config.yaml
d_model: 256
d_shared_expert: 0
lr_router: 0.00129
vocab_size: 32768
norm: "rmsnorm"
grad_clip: 2.0
steps: 10389
Below are experts of layer 3 (counted from 0) of a mixture-of-experts language model. Rows are named router (the router's row for the expert) and show model dimensions 0-255. Each number is 500 + 25 x the weight over its row's rms, rounded and kept within 0 to 999. Numbers have three digits each.
Before each expert's rows: a language model's description of what the expert responds to; "comes before" lists some tokens at least twice as common just after its tokens as in all text. This comes from a sample of Wikipedia text that the model never trained on. Tokens count by the router's weight.

# expert 9
What it handles: Common nouns and word-final suffixes after the, his or a, often before punctuation, such as season, team, album, legislature, -ation, -ers.
comes before: ", ", ". ", ".", "'", "\n", "-"
router:480508464482502528525455500511499469508498522464509489488493517495527509510517501527523480488513458538491480541524467475525485502494501506483530512501507516511509514485488520501477505483495499523484522538467507491510494499499459485473539464447527468513481500538482493558523505497496514513497536531505543483517492484498470472524537495517511541537501528536453519527468468507467497477508472512462507504501522544497483522481489510569487473460475522481484491497497496487486518493519442523550483481471500524501514495478539513478485539482430490534511517502519472479511503518507518483474499588496506536500479494441509511492527468529506547540430462494496488551507484503473518481500521517526544507500481480507520501494474456502516501504559455532550454501533523490534477498532493

# expert 19
What it handles: Commas ending clauses, list items or places (Bedford County, Virginia), and time nouns like year, time, night, century after short or same.
comes before: "and ", "he ", "the ", "but ", "which ", "with "
router:522493490547503476500483476480489527527504443512511521509543442512520461491505461488529444495488492530489471532501503491471527513514486524467524484520512547474530490518538480506493509494508508538500541457474518529490518537530514545490456499522497508471481527512534480447511465477527441464517502504491482503485500484537525513500513484500523441492513496467499475521480522508473465491527511523511466528523468493508511526522537543517572462517491484471509535475507488478473498490504504500472513518484460491518473505542481508500492473498555528555443508490492486487466489470510490496523541475471467514497525523521500469475454531505470443506503484480504505472477508525507464517499509469490515517508561523511560513514534532470503501483513514490505532516486495497476498554499475

# expert 1
What it handles: Prepositions after verbs and nouns, mostly to, plus from, by, into, against, until; also colons in infobox fields like Kingdom: or Time zone:.
comes before: "the ", "be ", "a ", "his ", "UTC", "have "
router:497554536440522502526525501501480499510484499549483514500523560472508472462473480486507472527542459481501502481515457421448513520519497486465497515475535501501489469515501529466472518476571524533482515479551496507547487521520501530498519512467528453455496498472501489505495512508515477466495533496500494467540528523493485508516505518463491493480482572556558519505444484526513471500533502476498490490525537501549495500479493490481469507519482499507541487460499476495507524509504514497487516525503468495554538510473521474550515459496484457489522539509469497482511523466501513523478530512476506528502464492478508517505490466506482479506508508510515496480462511504468491479508500501477500479482498528513484487506471498515480513484486527488556469534490526550518505498541493

# expert 16
What it handles: Numerals, number words and ordinal suffixes in statistics and tables, such as 29th, 278, five, 000, plus Republican and Democratic.
comes before: "| ", "|", "years ", "years", "million ", "/ "
router:491468508519510485462519533505532521519526512507516520512473495479462509481508527469474510528515508490517510470487495544502480474471503463516461496497567483521502516513482469484483543525477491480521454489519518517479464487489502499513525517550473540518525473453526501515452476530471537538499450468500472513494491499451514520490492537498444493497502443485508516483543504503527511508474514457552499481481554503524496514514477502551481532550545500519528510520474537545507475529484529513514552489469492456506472503516466514500485491472468528455497464497507534497478529469490499511467467486497524501460516493511484516492483528472494503497553517525490502486519538505500510473454484522508484509532490489489457469470496532536514492519479524461491546514511522475518544480489546

# expert 4
What it handles: Copular and linking verbs like was, is, were, became, been, plus "as" after verbs such as named, classified, assessed.
comes before: "a ", "the ", "an ", "well ", "\"", "also "
router:511510482514508506495506500511524519457511488544500463473534503551509481489536523518520519502500500516484475481512439530517465500488479531459529487523521482495529535472551508508510509491495487494470507493508476496525553509443507461498474491506547507474483490474473507484511484509471490489494509522489484518482487484480523482491525543516517524492453525521516462511488455521527479489534486518505472502496498491476505484499526460454512457466494493527497490472467505465491534488453530480526469504487462528421527487530477512532495513503558478460515539494510535519527464493512478500452507451565448458512472487473518485463517511533488474472518480455542506515509501466462468488541493478469511534480472532524483505511523492471479501505445481516497500483519514457512525499501528

# expert 18
What it handles: Periods, semicolons and paragraph breaks closing a sentence or list item, including after quotes, parentheses and abbreviations like var.
comes before: "The ", "In ", "He ", "==", "It ", "== "
router:508514537468530487472547523499520541512507481440477485490494476459498500495550496508451561493472523506523514528474566550483499514474536481496504484507502526489509476510499482486506485471528505495473483517509521516468517473512519469520467542461464486470468528529486552483538475457538544472483509529526470515505507519507510511516515482464466489489512505457560507509483504468473466510505521462544523520499487492486488508490480502465499515497524465483477492498515492475504504508445539480493534545529468495498503505499479541460488453464541507569474506514503500488464503514536524478484502516531498496498548503461507462515483492494539507509503517524475481489500512508505506516463549505489469492495519510502495526525532492486497532506496506486502544450485492513493463570502453

# expert 15
What it handles: Past participles and verbs after was, is or were, such as located, released, described, held, and particles like up, out, down.
comes before: "to ", "in ", "by ", "on ", "of ", "with "
router:525475494498486561499478496523497522508492475532509495507472499480524493526460489552488494483487486509485476554479526522527511486491524462504517506469469490517482479505503511499520502506465511513502498470530515490498556547479501487507463492525526489484496511494504520532477493496499472551495485502501521504498470465511487455512471486446498488493544515516447541505531514486542506494496519470534547482466522479511512469487493479575521523538499561452483528496506503498484543490531485483456487490535452477480417511468493450505536488509488486485520460500527503489497485499522448471498534529555498478502491469523502521486507555528549487495501492458507476511514525504517517493516521518521530495542479535504493486473472442505508483493440487513495486464490475532510491533504484

# expert 0
What it handles: Line breaks ending list items, table rows and match-score lines, plus role nouns before "of" like President, Minister, director, member.
comes before: "- ", "of ", "and ", "in ", "for ", "("
router:534520479481525474552504499455519526506517478546554489484489468530504476512437549450491510524500486549503493488484439505517494493508480519518531530523510498501469499490517522501508478462490506483495536471514500477497502527466491487529496482483492517531518523543463464511497508480459544508479492517484505544452499492459516497482470490520514504468476506517496476515512500497465525508494490478547525499484477516478512522475523497521447483522482517499503430524487545522492458482492473533525466493492483539496503447488518498535509494517514469540504478478508552523480472491500528488490485529505508449494521516490483562479506513512554510536479471467463478491516469514513471495490448463518499467516507530493491476486490531458519523521484487497519480501446507470489451449529518

# expert 7
What it handles: Numeric tokens in tables, scores, coordinates, EC numbers, chemical identifiers and race results, such as 25–20, 26°39′, 350cc.
comes before: ".", "–", "; ", ", ", ",", ") "
router:493515491546485478529482530527496431493518562500546471473482529499475483468473515494476490503504499465469473467522482497534520543456480489483511516518512487522487459522509532499458542505513507502534486530441450523489448451564491475483528513511489494481506518494531494504496524508522514482517516468494558510490533507506481491505489496529512521506511487508466521457491505508527531471500441532457529505501523527512496521537468520527482533424458528509501529502485492527511473485519490510500515481504517512510493469530494505490503512516452546501504523488518509483505504541482511487518487507469489522471489495527477510466502455482482539497448528527523470543494476472485515506507512491434475480466494432473493484477499517501507478496533495480509520505513502477511522446532506

# expert 5
What it handles: Apostrophes in possessives and contractions (Smith's, You're, Rock'n'roll), and quantity or auxiliary words such as much, no, number, did, does.
comes before: "s ", "of ", "t ", "not ", ": ", "been "
router:475515486537424511455503512497506516486451503495480533509508459467521473480514492485459551485478533505510486481520533581485504510499490484486506495461462444474549566507483534512506505522483483480483458478484478499470482493506465540501516512547465531508505533509483566516496530535507524500489511524511497461480469504462489525523524475462513512494487486511511485495509480492487478481491511495486511468519503499502529518438504530463523488506496491529513529484534484513485485486507495467522472502499540477461471518497548501474511536485526490521506511516465494523481468526496504554562519450493505503506538493545491480478504507480486518492536455516493539454515468503509519473472538532509508502506511547520504485483543490487471493480487507480436518497513540489515513499491512

# expert 11
What it handles: Column-header words in wiki tables and section titles, such as Votes, Date, Rank, Candidate, Result, Week; also name fragments inside table rows.
comes before: "| ", "of ", "|", "(", "and ", "is "
router:481471492481502517510494443524518562514452478525461468480448484465477536483515514466482496470494539481514524469514451502474494475507539495551529455505493513507530520509457495480471488496469501490530489480520499493499498506469497452476508516454522540551527491457477509470504506511476489484482447495477451482519479485490519492478510484519461498511528489519540469518485529510485468515512544494509531467505492472500538493514509456514510518552514478468504493486508482515470474499470535497505478513545495488485511542498505492500504533533528491503505492548484482571510485474541480475504502490514550520522503491497519523550507557490505518459504505494471457469477533479514477506479495501499501482552488539493500490498503477499483510461475539536459524450477520491488520506454519

# expert 23
What it handles: Periods in decimals, coordinates and abbreviations (42.77806, K.R.), section-heading equals signs (==Biography==), and pipes ending table rows.
comes before: "\n", "\n\n", "S", "00 ", "5 ", "/ "
router:497506505518489480518500516476491496463503544493500472467518547551506523558527508478467512528480474505530509530454534457500508477495494501497482474542477509512525470456479504506538514496512489469477471488519478502526481474458466496488462519504507487469501520483539514545515482486517526507472530528529524522504539561515520540526521553509511517474486550462517536505471490508488548497525482527497498544516442492464514486486540509486484485478482489490507517499475529499485507510559524520533475552522550505485462488493488508454482505506498494510505575523471494464487503538501513495497497499513500458521514496536529482471534500534513506495527496476523557528532496514502518530515492509513518457449501518466544510507437475479516490523504513535521491484472514534521508514495527

# expert 2
What it handles: Subject pronouns and relatives right before a verb (he, it, who, which, that), and closing parentheses or quotes ending a phrase.
comes before: "was ", "is ", "| ", "had ", "has ", "were "
router:508510527488479479479530492539460514531489458538472507538523509538481502506514515508524528519473491488523489488519488502489532489536489506524459528483509490471454497516487507524517523518534520466491513493463521512450483523505494526487502503465539515559523565522468489488466531492508485465532452466515519522514480492521531532430450512500505462497545458471494533480488502452484508483498520485513470490505437485515516453520469505492506496541488499545509511511522485489534515485518508486438487516465515520543512523502488525476475493499513519508518524499463513518506509484469454506544464483498495495463546534509499498483484533489542499494534480476466494502500489512492477519523501494516525504516527460474459546528505522518489454472554511528487536504504529452488462470497494

# expert 10
What it handles: Unit abbreviations after numbers in infobox data, such as km before ², mi, ft, kg, lb, in, plus infobox labels like Spouse, Preceded.
comes before: ": ", ")", "^{", ") ", ". ", "/"
router:483514507477513515483501495496511530504481488482458524516465499542482484486531482491489531428489496510519471471548500535469487532506473500483507471515491486466518512492474462478480506499495487491457541534509531528498516479480515490539508526512517487507532466504528496499519490525439476503502496490481500473477487495474491441498494493495485492535528531480505479493475504498475487532518510509485515510528482503491461454483464502477504539459496481490479501469523458514476545511484541516509499481482521477527536542478490515465540504513500495502487510515499539470509446516484482514455490455474485493517551536505532498524515456461503466518510512559457473440479519457503540517451513494488491532491487511533510529528486515553474502493510474508445538508544492470497452567503541